From a checkpoint of a small mixture-of-experts model trained on Wikipedia: 128 experts in each of 8 layers, a variant of Muon for the experts.
Below are experts of layer 6 (counted from 0) of a mixture-of-experts language model. Rows are named router (the router's row for the expert), up (a neuron's input weights, with its number), down (a neuron's output weights, with its number) and show model dimensions 0-127. Each number is 128 + 32 x the weight over its row's rms, rounded and kept within 0 to 255.
Before each expert's rows: a language model's description of what the expert responds to; "comes after" lists some tokens at least twice as common just before its tokens as in all text. This comes from a sample of Wikipedia text that the model never trained on. Tokens count by the router's weight.

# expert 11
Place-name first words. Capitalized first words of multiword proper names, such as New, United, North, South, West, National, before States, York, Carolina.
comes after: "the ", "| ", "New ", ", ", "United ", "of "
router [ 47 128 105 137 167  57 139  90  75 103 122 195 131 117 106 131 102 154 125 191 130 119 114 147 162 148 133 107 169 153  99  91 185 141 126 139 108 128 124 150  57 110 119 101 167 114  95 198 159 159  95 137  83  72 132 124 149 143 101 106 136 111 145 171  63 119 160 108 178 161 126 137  67 102 108 132 121 156 170 164 140 162 149 153 106 112 121  80 120 109  89 138 123 173 131 137  92 123 148 140 158  99 186 163 125  92 134 163  99 126 165 101 121 168 128  91 130 114  61 154  96 121  90 209  94 154 123  75]
up0 [117 130 131 186 123  52 162 115  75  88  58 121 152  99 144 140 103 167  98 200 124 144 119 157 128 145 184 117 143 155 136 101 163 181 137  88  77  81 166 140  88 133 109 115 156 110  81 149 154 155  98 145  98 102 145  88 118 122  66 188 169 118 119 170  97 148 122 143 135 118 162 154 103 172 141 174 156 146 127 166 135 101 119 169 169  93 120 171 135 112 123 165 165 123 160 136  94 122 117 167  68 115 139  77 121 132 122 104 119 102 110 138  53 113  88  95 117  55 158 164 153  64 120 142 122  77  96 100]
down0 [120 142  87 136 131 131 142 143 126 150  71  97 126 137  79 150 138 159 104 116 127 144 216 123 153 145 133 123 124  54 125 156 147 145 160 145 140 121  73 163 132 117 178 151 173 179 127 116 129 138 167 199 132 163  98 132 144 183  91 132  99  69  54 185  97 138 138 108  77 100 141 161 141 107 138  75 108 150 162 120 119 134  78 146 113  84 136 129  90 127  92 149 123 111 139 161 163  77 116 124 144 149 165  88 110 137  88  80 207  62 145 229 104 134 140 163 119  92 136 132  95 130 146 182 133 120 133 140]

# expert 4
Year century digits. First three digits of a four-digit year after in, commas, dashes or parentheses, such as 198 in 1980, 201, 185.
comes after: "(", "in ", ", ", "–", "In ", "| "
router [ 92 110 127 140 177  85 170  84 111 154 127 161  88 109 112 136 138 125  82 140 139 101 156 135 112 183 120 169 133 157  87 116 124 131  92 157 165 167 159 144 104  94  96 137 145 142 148 198 206 145  40  78 154 142 158  84  92  94 122 135 113 177 166 147 117 116 167 107 153 105 108  76 102  99 145 101 115 130 142 159 187 180  88  83 102 135 134  55  89  71 136 127 110 158 114 133  73 137 169 106 150  81 126  92  99 124 141 104  96 146  82 131  96  81 167 131 154  99 153 102 142  88 143 135 103 175  67 112]
up0 [115 169 126 118 151  92 126 151  61 123 157 175  78 153  99 101 134 139 144 128 142 132 124 160 148  92 166 122 177 161  82 129 142 133  96  84 141 142 114 145  23 136 134 123 158 134 106 162 144 201 119  79 103 111 142 101 119  66 196 127 168 150 173 132 101 177 120  88 113 110  79  88 150 136  92 153 102  96 141 142 135 164 141 160 157 131 138  80 131 135  94  89 118 167 145 161 180 147  99 113  76 162 114  86 128 174 176 191 144 143  86 154 169 104  95 137 124 138 163  72 138 183 133 112 141  87  77  93]
down0 [ 62 119 134  92  94 167 131  77 137 158 164 124 140 176 168  96 104  71 207 143  55 148 116 186 107 121 100 132 150  70  95 135 109 120 131 161 112 115 153 167 104 113 118 132 173  94 120  79 120 100 144 137 183 132 177 112 133  65 154 147 122  92  79 127 132 135 177 157 185 172  81  85 107 135 137 146  91 130 138 153  65 168 128 169 159 113 114  93 130 149 126 125 168  85 135 158  86 129 108  73 190 103 100 149 135 135 114 120 116 134 109  73  94 134 141 108 119  69 136 140 146 143 123  80 103  75 124  68]

# expert 39
American sports team places. US state and city names and table pipes in sports standings and rosters, such as Texas Rangers, Indiana Pacers, New York.
comes after: "| ", "New ", "United ", ") ", "-", "San "
router [ 68 106 107 127 141 102 129  82  83 159 138 180 114  79  48 143 104 126 119 141 142  94 123 189 143 117 110 125 150 156 123 134 139 119  93 123 205 104 103 141  86 143 128  84 183 138 129 169 206 186  90 107 106  68 156 125 189 113 111 122 143 114 138 147  66 121 146  76  98 121  90 207 127 143 121 118 105 170 182 105 134 168 159 135 147 103 128 106  70 153 115 126 120 156 134 147 126 165 119 124 126  92 152 179 148  87 152 162 173  90 143 143 116 139 159 133 196  90  87 165 139 107 118  75  85 124 129 165]
up0 [174 140 115 101 148  75 138 125 120 125 114 139 122 115 125 128 109 106 101 142 102 133  65 144 109 123 118  63 134 147 130 139 122 106 118 152 133 101  75 149 144 128 105  95 122 122  90 157  95 206  75 144 116  67 158 101 130  81 154  63 182 144 102 100  71  79  95 135  84 169 102 141 163 157 130 110 118 146 141 124 154 117 127 146 160 121 175 114 156  98 178  96 136 116 175 124  94  72 116  88 109  78 141 125 149 170 129 252 187  77 133 119 173 143  58 114 146  87 120 132  93 140 172 110 131  83 138 157]
down0 [ 60 135 207 164  78 144 158 109 146 134 134  98  59 154  96  66  42 156 164 110 119 162  73 165 153 154 163 115 115 135 126 130 182 140 167 113  91 148 155 114 108 126 142 132 109 161 125 179  98 187 127  83  74 154 120 187 127 116 167  89  68 100 135 126 127 120  75 157 132 127  76 152  94  99  81 115 152 112 132 113 125 125 157  37 103 191 141 123 141 136  86 110 146 160  83 118  93 121 130 121 121 134 139 134 118  97  80  76 113 128 102 130 102 124  67 126 155 135 100 145 122  73 133 159 111 127 141 114]

# expert 10
Determiners and time connectives. Function words in time and reference phrases mid-sentence, such as that in "at that time", this, such, before, until, one, later.
comes after: ", ", "the ", ". ", "in ", "of ", "and "
router [ 62 204 129  85 127  77 128  98  87 143 144 179 157 128  91 115 144 110 116 180 159 139 155 140 167 160 113 158 194 188 129 152 153 114  87 121 166 162 116 141  51 144 102  85 159 114 119 177 139 101  47 113 125 106 122 100 120 110 121 170 109 121 116 153 122 133 144 128 127 136 152 104 165 102 102 151 147  91 106 165 127 140 170 137  68  97 121 136 105 157 163 157  64 169 173 148  50 140 136 135 150  92 120  36 108  99 120 110 153 101 106 140  86  61  81 118  90 121  81 135  94 136 114 123 139 144 128 138]
up0 [117 153  99 114 102 117 117 151  77 128 173 150 119  99 140 123 140 109 115 122 139 160 118 128 149 119  92 141 155 195  50 116 125  85 100  75 146 121 170 156  85 147  92 122 109  84 116 168 172 136 104 134 147 182 102 124 164 132 167 138 160 215 165  77 128 159 138 151 125  87 187 108  98 133 116 143 122  81 132  88 121 163  99 126 157  87 188 169 108 125 157 127 118 148 100 145  99 150 127 132 176  30 164 110 151 122 149 116 132 123  88 125 113 109 126 116  78 184  96 131 153  70 128 133  45  79  87  70]
down0 [152 124 131 139 132 161 174 138 129 136 165 159 114 115 145 119 142 179  54 120 134 172 103 145 156 137 179  96 108 161 127 129 103 144 182 195 115  36  91  67  74 120 122 146 110  81 157 114 121 135  92 138 128 109  94 121 122 107  95 133 126 103 154 148  80 126 130 151 155 171 141  70 133  57  98  45 155 126  99  73 106 154  94 167 104 151 158  86  74 104 119  95 108  95 105 142 114 143  41 147 129 112 158 151  83 167 152  80 131  78 134 112  99 114 129 196 107 145 139 154 138 114 117 157 106 107 119  85]

# expert 58
Headings and table markup. Wikitext markup such as =, ==, | and table rules, plus section and column headings like Release history, Location, Date, Votes.
comes after: "| ", "==", "- ", "== ", "\n\n", "See "
router [112 122 147 129 100 160 119  93 117  79  57 159 127 105  90 125  83 155 114 157 129 149 128 165  87 178 106 126 124 204 109 147 111 142 112 146 132 156 144 140  96 146 110 111 133 112  75 166 126 141 125 103 113 158 163 129  94 154 129 136 117 184 113 139 143 129 172  84  96  88 122 194 170 120 151 118 154  92 131 189 195 124 136 107 124  86  72 101 107  99 162  89 137 199 111 151 148 155 120 108 184  95 126  64  76  89  41 112 109 149 139 141 118 123  99 137 161 179 119 117 209  96  78 168  88 162 111 141]
up0 [142 146 153 144 115 169 112  75 114  85 105 143 145 144 126 132 127 188 113  91 106  75 102 128  94 185  86 117  79 145 140 115  91 107  88 123 142 227 167 149 102 171 158 107 118 124 133 175 121 115 129  82 132 146 137 154 144 142  97 118 105 216  63 127 152 114 186  87 131 122 194 118 138 110 142 124 117 146 160 157 162 119 154 133 133 100  93 117 106 156 118  70 212 151 146 146 113 125  89 146 120 134 165  85 124 122 117 136 123  92 134 118 136  93 157 168 169 184 135 151 157  53 118 118 100 213  88 162]
down0 [144  99 113 109  49 155  60 144 133 133 134 173 147 150 112  78 123 115 127 131 163 122  92 159 161 130 109 123 122 122 120 183 141 118 136  99  63 163 166 100 138 203 151 104  75 116 142 114 113 106 138  92 113 142 145 171 125 152 104 165 144 136 168 209  64 120 169 113 140 114  76  88 119  90 120 125 127 116 126 121 120 123 120 111 112  32  92 192 157 121 149 182 114  89 168 138 166 145 137 139 137 130 184 146 133 114 161 137  95 202 135 115  88 189 109 192 119 153 136  94 117 131 119 155 134 192 142 179]

# expert 22
Passive and narrative verbs. Past participles and main verbs after was, it or a subject in narrative facts, such as served, announced, released, driven ashore, moved.
comes after: "was ", ", ", "to ", "and ", "he ", "is "
router [120 138 149  59 136 130 117 110  91 130 101 197 104  92  73 118 131 175  91 175 114 116 125 137 137 183 116 175 163 206 172  97 165 167 109 130 171 129 155 156 126 105  80 155  91 132  93 125 109 112  99 105 154 127 159 170 171 111 106 101 131 144  82 133  79 105 133 108 143 153  59 192 124 102 151 135 146  85 132 132 133 189 193 170  98  68 151 105 122 127 108 124 118 204 146  91 122 132 127  55 171 123 133 108 117  94  88 105 119 119  85 151  90 130 182 153 136 157  65 139 167 139 131  98 143 104 128 105]
up0 [146 112 107 115 162 127  66 130  63  78  95 165 141 171 120 162 159 111 106 159 136 146  78 128 110 164 156 136 163 117 138 150 106 155 129 141 150 190 145  99 157 136 112  85 100  94  58  78 168 158 127  84 168 111 118 129 130 135 140  92 135 123 110 230 131 138 190  84 158  88  84 183  93 152 129 158  94  98 176 159 153 167 132 142 176  61  93 106 175  81 177 108 122  99 151 158 104 168 156 136  97 129 136 157 166 105 106 115  99 164 120 172 137 145 114 115 142 146  57 115 159 137 141 156 105  93 133  90]
down0 [121 187 141 106 190 127 179 147 191 140 121 155 137 123 157  91 168 130 183 137  91 109 141 103 125 162 109 152 146 196 155  86  87 142 114 142 148 122 111 164 166 185  73  92 106 139  77 119 148 102 130 140 208  84  94 180 120  88  53  91  73 148 137 112 157 133 118 134  99 123 135 109 139 152 115 193  97  99 142 113  86  89 142 119 113 157 140 144 127 109 142 123 182 105 130 157 155 149  64 176 143 136 152 140 118 111 171 111 119 160  71  91 115 116 130 170 140 132 193 132 133 126 149  73 139 209 152 135]

# expert 20
Event and activity nouns. Nouns after the or a naming events, productions, records or periods, such as festival, production, world records, prize money, unrest.
comes after: "the ", ", ", "The ", "and ", "a ", "first "
router [104 184 147  98 160 117 136 106 101 136  92 153 129  98 121 168 128 154 117 175 172  97 183 154 112 149  94 142 136 167 129 107 151  98 107 140 152 169 149 156  93 111 119  86 159 110 112 163 148 110 119 112  57 110 212 135 148  98 154  94 147 145  32 143  57 152 150 120 103 146 100 161 177 140 166 190 143  39 139 138 153 144 202 108 136 106 145 118 113  89 129 113 107 148 187 127  88 189 160 105 128  92 150  87 121 104 100 158 108  69 101 148 102  89 129  82 128 134  82 143 164 110 104 109 110 153 119 114]
up0 [103  85  79 140 119  84 147 122  66 123 111 112 146 121 127 183 172 122 148 195 119 109 109 103 106 182  60 114  90 126 156  98 112 126  79  90 139 110 104 101 152  70 115  94 131 105  75  78 141 168  46 111  95 140 151 161 168 135 116 139 173 160 109 159 142  89 127 131  79 187  66 157  90 167 188 126 160 135 121 104 166 173 150 179  97 127 139 137 118 146  88 104 118  87 124 134  97 143 135 134 125 113 118 107  92 144  97 143  39 140  81  75 164 158 165 122 152 132 132 105 160 154 151 175 153 143 123  99]
down0 [126 156 113 143 180 124 102 113 101 102 142 115 156 138 103 142 133 104 111  87  86 112 122 129 114 189 126 140  83 161 141 131 146 149 168 107 109 169 172 121  97 139  80  74 119 136 197 130 142 130  96  70 147 129 131 108 139  94 118 103  92 164 117 173 145 136 180 154 164 133 115 147 190 124 177 151 181 136 175 113 131 121  87 205 160  95 126 126  67 165 124 201  70 109  70  89 106 147 178  97 184 159 119 210 119  74 170  98 144 128 160  90 125 122 170 125 126 112 157 165 115 177 138 160 146 106 171 141]

# expert 45
Name-initial fragments. First word pieces of personal names and surnames after separators, such as Ver, Con, Mar, Ber, in cast lists and sports tables.
comes after: "| ", ", ", ". ", "- ", ": ", "by "
router [135 149 153  70 120 154 137  99  86 114 135 175 136  52  87  86 141 133  99 102 187  99 100 129 118 167 129 114 154 127 179  98 138 124  85 149 164 110  86 108 103 115  68 153 150 159 120 172 129 137  70  89 152 133 136 161 145 136 138 127 157 171 131 105 109 109 111 108 142 121 146  96 153 183 107 107 141 122  91 142 145 184 161 139  95 140 118 144  49 139 129  63 108 177 129  99 106 176 149 194 162 134 209  99 120  61  97 148 160  95  93 138 114 167 137  61 168 116 105 146 109 144 140  98 119  97  47 116]
up0 [144 108 148 152 101 181  82  91  79 103 190 185 133  59  89 122 168 155 105  90 131 139 152 156 193 136 134 175 189 164 174 104 115 127 107 168 190  98 130 155 140 122 133  82 107 170 126  97  97 155  88 140 124 131 111 181 118 177 112 135 138 194 138 136 126 121 138 141 111 136  79 136  97 116  72  87 100 103  94 183 166 170 146 153  92 171 114 120  89 129 188 106 137 151  86 118 118 116 191 151 168 139 158  87 147 127 158 165  87 100 150  97  87 120 105 118  87 134 110 175  96 181 109 123 111  97 109 154]
down0 [149  59 159 117 169 155 124 127 174 116 136 153 113 119 143 104 117 187 167 100 116 104 112 138 121 123 158 144 130 129 126 147 117 112 112 128 142 103 195 172 136 145 142 159 180 137 184 115  65 115  84 100 131 143 149 171  88 141  63 141 125 129 121 141 136 141  98 105  95 160 133 176 155 109  95 109 123 183 149 164 106  91  74 135 192 127 163 159 132  87 137 164 143 132 126 166 143 120 126  42 105 152 149  73 168 101 107  90 181 124 100  84 154 185  98 105 187 113 157  85 102  88 145 167  87 100  74  51]

# expert 8
List and line markers. Line breaks, indents, and leading dashes or bullets that open list items, table rows and section entries, as in See also lists.
comes after: "\n", ")", "==", "\n  ", "===", "."
router [115  89 127  82 147 111 193  93 111 104  83 167 109 120 137 220 131 175 105 132 119 132  93 125  74 129 104 151 147 199 173  87 106 131  78 123 111 168 109 120 121 126 111 133 220 146  93 153  95 122  45  92 135  71 119 143 163 106 134 112 179 166  57 118 144 142 228 122 138 121 121  83 161 118 155 126 160 101 136 196 128 153 122 114 101 150 114 130 103 108 127 121 128 115 135 138 132 134 191 103 137 118 171  87 160  98  91 158 166 170 134 144 162 153 153 106 133  85 126 173 116  97 100 105 139 135 125 125]
up0 [100 116  92 112 175  76 189  64 129 154  70 153 110  83 123 151 161 179 139 119 114  92 202 105  95 163 115 173 115 128 134 151 133 140 140 117  65 206 136 209 129 147 111 121 114  83 151 185 127 128  57  80 126 109 125 167 154 118 147 128 125 123 110  85 163 137 136 183 117 125 128 118 192 113 110 101 150 106 175 145 139 139 117 139 122 167 160 139 142 140 165 107  71 113 112 155 133 141 152 128 147 133 174 156 122 116 132 112 121 175 215 133 171 130 131 112  83  82 124 187  89 144  82 145 135 185 104 142]
down0 [131 139 147  93  96 161 146 108 226 108 120  56 122  87  96 173 108 127 150 180 153 115  91 103  71 167 119 127 114  99  96 134  89 137 159 161 127 101 143 220  96  74 131 150 104 148  81 173 136 151 180 120  89  90 165 119 149 142 107  78 120 121 105 153 143 145  86 154  65 125 103 126 151 117  86 146 107 155 142  95 156  89  90 132 141  27  87 166 145 160 147 170 169 114 123 126 117 108 122 157 170 162  95 136 114 134 124 142  99 140 129 109 137 182 156 101  96 110 128  92  93 126 176  88 130 123 180 143]

# expert 36
Table and stats separators. Pipe and semicolon separators between numbers in sports statistics and results tables, such as | 0 | or 13; 0; 1.
comes after: "0 ", "1 ", "2 ", "3 ", "4 ", "5 "
router [109 126 168 156 202 145 177  58  61 163 150 136 154 139 107 120 125 146  97 129 136 135 153 157 156 137  79 131 135 212 173  77 152 133  75 178 117 204 180  87 126 154 117 147 124 133  81 105 142 107 119  91 185  98 157  61 169 107  70 162 128 133 177 191 121 158 166 120 126 114  71 182 146 146 166 111 183  67 116  97 138 165 149 140 190 111 139 112 118 135 125  88 109 122 142 143 103 145 118 126 107 134 125 101 129 130 166 155 113 143 159 132 137 131 129 138 181 106 137 187 116  96 116 164 140 129  94 134]
up0 [118 124 136 116 143 160 187 110  74 132 159 122  90  94 101 126 130 162  97 133 184  95 108  70 173 104 182 148 201 130 188 115  61  91 121 145 129 181 175 136 136 131 151 162  85 131 120 149 122 126  43  77 139 120 131  83 203 144 135 146 155  91 110 108 128 140 132 120 106 193 101  94 160 165 105 102 150  90  38 163 148 144 144 150 115  83 106 110 184 151 113 105 148 148 170  83 103 152 172 113 128 125 144 137 108 142 133  66 163  96 108  98 170 107 139 159 136 160 177  99 124  98 106 124 141 107 122 147]
down0 [162 123  76 153 111 147 117 123  90 105 108  98 151 135 116  84  93 119 120 148 152 175  80 144  76 120 156 101  86 132 133 156 157 152 115 139 155  98 119 138  88 131 139 138 211  98 109 169 133 184 124  95 153 108 130 214 112 132 103 139 131 154 151 140 190 116 114  88  96 161 119 155 133 193 136 131 122  80 134 116 191 100  52 154  94 160 108  97  92  54 173 117 164  61  70 148  93  77 118 164  85 120 154  47 114 121 142 134 202 112 137 166 117 122 146 139 122 111 169 154 147 102 144 121 121 119 124 132]

# expert 49
Verb stems and "to". Opening stems of verbs split mid-word, plus "to", help and line breaks, such as accep(ts), connec(tions), attribu(tes), directed.
comes after: "to ", "|", "was ", "and ", "is ", "he "
router [145 125 150  98  90 134 143 114 106 115 172 228 191  93  60 119 119 159  93 133 158 106  85 141  93 152 148 162 139 196 179  71 124 144  78 112 159 138 142 156 171  54  71 152 143 180  94 108 130 109  92 135 172 178 101 155 125 124  84 110 139 170  98 146  80 120 137 109  96 138 103 111 113 191 147 149 168  88 115 110 149 135 133  59 158 130 123 143 112 105 138  51 111 163 162 125  93 154 168 165 138 123 165 145  61  93 123 152 137 124 121 132 143 116 153 140 115  91  87 135 153 102 117  75 144 125 121 118]
up0 [128 146 148 129  95 133 111 187 128 141  82 141 192 111  97 124 130 114  68 158 169 122 154 112 100 130 123 126 143 151 192 126 153 120 119  99  93 139  83 114 161 108 152 155 142 112  93  80 160  79 104 130 115 166 158 182 169  83 152  96 159 160 109 148  87 159 154 123 135 122 108 132 120 128 120 179 170  88 151 156 171 112 145 164 203 129 140  97  97 108 121  64  80  65 133 149 110 192 154 147 103  73 122  81 128 150  97  61  85 146  81 165  66 102 173 115 111 147  95 184 102 103 123  93 126 117 179 162]
down0 [124 188 177 106 169  77 185 166 135 140 154 121 125 134 105 153 158 152 169 105 135  68 108 147  90 129 102 100 159 134 123 116 117  84 124 168 134 166 130  63 156 115 136 129 145  94 146  89 124 105 150 126  84 153  95 155 173 135 156 120 140  12 152 199 105  94 147 166 118 104 110 115 111 147 138  99 158  93 139 190 167 153 134 118 127  71 144 141 175 139 164 125 151 137 176 104  93 143 134 145  95 144 167 119 132  93 127 124 156  99 100 103 190 159 125 162  88 154 138 116 116 100 125 169 145  97 136  14]

# expert 33
Apostrophes and possessives. Apostrophes and the possessive or contraction piece after them, as in O'Dell, Women's, Can't, plus its, their, his.
comes after: "'", "in ", "In ", "Women", "O", "’"
router [132 148 107 172 181 124 133  43  88  72 134 160 131 108 127  97 198 143 107 104 132 180  58 136 111 133  61 121 176 125 109 102 230 127  91 123 169 121 137 124 129 115  96 127 159 158 132 152 139 123  92 106  64  98 141 153 158  81 143 128 156 177  55 134 123 196 162  73 115 118 154 131  98  98 167 117 116 134 136  95 180 146 144  88 152 136 116 122 123  75 107 160 125 118 164 105 124 160 127 121 128 108 125 155 149 132 103 154  99  76  82 138  91  63 152 127 101  93  83  95 106  82 109 119 141 161 119 117]
up0 [189 102 142  78 124 104 128  77  93  82 140  78 127 113  98 122 165 146  99 164 105 106 106 155 134 111  80 145 139 111 156  92 144 136  76 147 180  92  80 161 110  90 104 165 123 131 131 143 104 112 124 130 146 152 170 157 161 133 162  96 163 143 136  85 138 185 185  24 163  93 129  96 160 144 115  92 110 110  69 164 143 167 115  64 104 126 119 110 147 112 168 119  64  79 118 118 134 139 145 155 127 131 104 189 127 105  85  78  92  90 115 120 125  55 135  84  73 164 154 105 124 111  77 128 117 108  86 126]
down0 [127  88 145  88  92 159 136 164 105  91 160 160  96 144 102 111 145 125 133 124 107 137 104 100 154 133 170 221  99 141 145 129 162 140 134  72 120 163 170 127 173 108 118 117 112 136 138  93 146 157 135 150 176 125 107 127 140 137 160 118 171  74  78 109 141 149 129  93 134 158 107 104 213 119 117 151  69 153  80 106 136 109 111 110 112  69  73  98 159 179 132 139 107 121  84 139 192 127  85 127 127 103 129 105 214 145 127 118 121 127 134 107  84 164 153 149  95 120 149 169 115 170  90 132 146  34  77  47]

# expert 52
Infobox field labels. Labels in infobox and list lines or first table cells, such as Location, Preceded by, Succeeded by, Born, Total, Authority, Kingdom.
comes after: "- ", "| ", "|", "==", "\n\n", "• "
router [ 71 118 123  94 122 102 138 100  87 157  97 158  84 121 163 135 150 125  86 164 114  63 129 225 124 186  91 101 153 152 144 125 147 160 127 114 115 153 107 182 106 141  98 152 181 113  57 150 137 166 108 125 163 106 169  74 146 153 182 134 142 153  90 122 124 120 173  69  89 102 120 156 187  99 138 147 176 123 194 170 143 161 172  84 172  99  98 113 107 103 179  81 143 122 154 192 139 160 119 133 166 118 119 109 130  91 110 111 192  88 135 116 123 152  96 109 145 124 102 105 139  71 131 152 115 159 102 126]
up0 [ 58 155 105 127 130 165 142  76  62 148  92 107  99 176 150 113 115  94  63 110 129 130 139 191 123 158 127 149 177 164 140 131 143 173 123 131 123 136 100 201  92  99 111 140 153 106  99 139 125 128 133 105 179 154 133  86 157 127 117 105 139 143 103 120 144 153 133  29  76 114  66 163 163 117 125 101 155  79 112 161 155 129 110 166 140 115  94  91 143 173 113 107 100 128 191 145 161 165 160 104 113 183 196 144  89 147 130 120 102  69 136 123  89 124 173  88 147 112 171 105  58 115  97  95 116 105 154 116]
down0 [183 101 143 134  83 100 137 160 153 146 135  99 146 143 111 132 111 116 142 114 132 156 120  90 116 171 150 122 119 155 132  90 187 131 104  56 106  78 124 153  96 158 162 169 177 146  86 147 125 111 126  95 139 134 120 118  86 158 124 128  35 194 162 170 189  46  93 130  99 169 115  89 146 156 125 108 129 152 142 109  91 151 164 148 123 166 108 140 118 147 109 132 180 137 136 187 138 120 100 118 138 105  64  97  99 131 118 116 125  53 120 115 151  89 160 179 211 154  85 132 141 132 169  77 108  62 141 141]

# expert 27
Paragraph breaks, inner syllables. Double line breaks before headings, and short inner syllables of Latin or rare words like uc, ub, str in taxonomy.
comes after: ".", "=", " ", "|", "c", "b"
router [139 108  94  91 177 101 164 114  82 141 147 144 148 126 157 145 141 103  76 116 136  86 144 137  95 119 113 182 167 169 127 136 119 111 101 143 141 109 171 121 135 128  71 162 156 166 111 109 163 103 108 104  92 109 138 107 172 167  77 162 135 146 127 146 131 168 172 119 100 162  71 159 186 164 114 140 125 126 132 138 153 123 116  32 142 144 200  60 129 102 148 143  90 176 125 130 153 166 143 116 110 138 182 125  81  85 144 167 145 154  44 112 157 107 227 106  92 174 139 155 123 145  95  76 133 161 130 139]
up0 [102 107  81 143 152 101  92 126  89  99 158 166  84 112 116 172  71 133 101 157 134 171 148 183 138 126  94 200 166 112 131 148  98 175  81 128 110 161 161 201 154  53  62 119 118 127 132 122 115  94 151 126 126 122  86 133 191 110 144 143 158 112 177 106 146 146 164 100 138 111  90 193 173 145 164  73 145 150 171 134 150  89  97 116 183 188 164  79 132 127 173 122 108 141 103 102 148  92 168 118 101  65 174 131 130 118 146 143  87 120 160 156  87 124 143 138  85 182 154 137 111 131 143 149 119 154 126 169]
down0 [ 57  84 138 132 185 128  83 107 192 127 153 127 141 132 114 150 115 209 165 119 177 151 159 163 104  74 165 176 132 121 187 141 149 117 146 172 150 127 123 111 143 116  79  95 116  99 112 104 139 179 113  96 177 148  81 112 123 145 125 166 130 153 156 149 152 118 106 177 189 104  76 126 164 105 101 103 140 165  87 117 125 154  70 128 156 115  97 199  67 139 141 153 133 143 106 156 184 121 164 130 180 122 155 119  95  91 203 137 158 108 150 195 156 150 137 153 100 142 121 102 118 116 165 150 135 133 134 190]

# expert 38
Initial capitals of foreign names. Single capital letters or capital-plus-h that start non-English names and terms, such as K-artikeya, T-ürgesh, Kh, Sh, Z-abelinskaya.
comes after: "| ", ", ", ": ", ". ", "- ", "("
router [141  91 125 110 155 108 107  67  74 154 123 149 112 140  88 149 129 154  96 152 172 158 113 187 140 143 112 136 150 140 160 129 185 158  78 138 156 128 150 118 114 131 114 158 133 120 112 169 159 105  11  44 142 121 121 118 152 160  98 112 139 138 158 178 151 176 140 102 131 135 161 130 114 168 129 161 112 150 148 175 169 169 146 126 131  92 171  84  34  95  82 141  26 133 129 122 107 102 135 107 188 130 153 130  89 155  92 136 142 154 127 139 145 121 116  62 146 162 102 127 110 116  85 167 103 135 101 109]
up0 [149  95 108  95 130 116 100 127 145 197 126  39 124 124 116 155 103 121 102 180 123  84 120 104 132 141  84 159 198 138 184  84 109 134 103 152 117 146 155  91 148  95 113  76 145  89  84 139 103 119  73  88 103 136  90 117 127 153  96 116 141 105 140 152 133  88 123 112 161 143  84 116 151 146 134 139 139  95 153 189 112 128 122 162  92  84 181 183  50 119 134 134 103 117 174  72 120 125 152  57 135  74 185  71  77  89 101 156 138 122  95 136 149 110  96 129 162 207 159 140 113 159 152 112 147 106 125 150]
down0 [129 186 124 132 118 116 160  98 144 138 177 166 152 165 122 128 113  65 109 101 147  80 154  95 108  91 165 134 149  56 121 175  56 129 140 132 137 151  86 152  87  93 130 119  98 108  96 124 116 123 104 164  97 122 105 116  69  94 134 138  68 139 137 140 134 187 111  82 146 117 133 171 141  74 162 107 129 159 143  97  13 146 109 148 165 106 163 118 168 160 139  99 105 127 126 126 124  99 104 139 161 108 148 152 142 124 127 145 158 109 147 136 220 130 127 174 181 137  98 178 170  85 178 163 101 175 171 114]

# expert 47
Coordinating conjunctions. Conjunctions and linking words joining phrases or names, mostly "and", plus &, or, but, including, among, while, for.
comes after: ", ", "one ", "well ", "such ", "es ", "s "
router [ 84  77 146  97 148 114 142  78  78 172 115 116 132 110 126 148 198 133  50 196 142 112 148 137 149 134 118 123 144 234 105 134 157 167 146 166  98 135  91 101  80 121  71 146 181  80  90 143 130 145  76 119 160 136 136 164 140 138 133 154 171 147 140 141 119 129 121 101 146 172 137 169 157 223 114 119 165 139 134 145 134 113 178 106 101 107 119 111 129  61 134 140 104 130 153 115  88 125 193 132 165 156 167 138 133 159  79 177 142 128 100 149 106 128 120 111 171  79  60 135 145 156  95 133  87 119 144 136]
up0 [ 80 112 100 119 140 150 123  93  74  69 118 107 104  94 108 119 157 116  94 112  74 150 132 138 131 138  74 188 126 153  74 104 127 143 162 120 104 109 138 126  97  76 179  21  79 142 131 150 124 112 170 116 144 114 114 107 157 113  91 162  67 144 133 186 115 156 106 130 168 108 102 119  67 144 110 109 193  78 136 152 165 127 154 128  68 120 123  96 194  96 101 181  87 122 133 151 131 138  84 104 106 123 123 196  85 102 139 123 128 155 117 128 139 138  85 123 125 115  82 107 127 151  92 156 109  81 139  46]
down0 [137  75  79 171 133 106 112  84 143 115 148 159 111 147 166 139 179 139 139 134 113 156 156  92 121 132 139 138 107 131 123  82 162 134 121  77  99 153 134 121 119  88 106 163 169 191 166 134 120 106 142  41 141 101 113 147 170  95 137 102 121 136 135  86 118 144 111 125 166 101 165 164 168 132 109  76  42 107 100 114 142 129  74  82 162 108 121  94 185 129  68 168 183 126  75 118 176 157  72 138  72  91 101 130 151 176 122 131 172  86 167 166 135 104 156  98 100 125 135  65 163 152 117 118 129  95 192 139]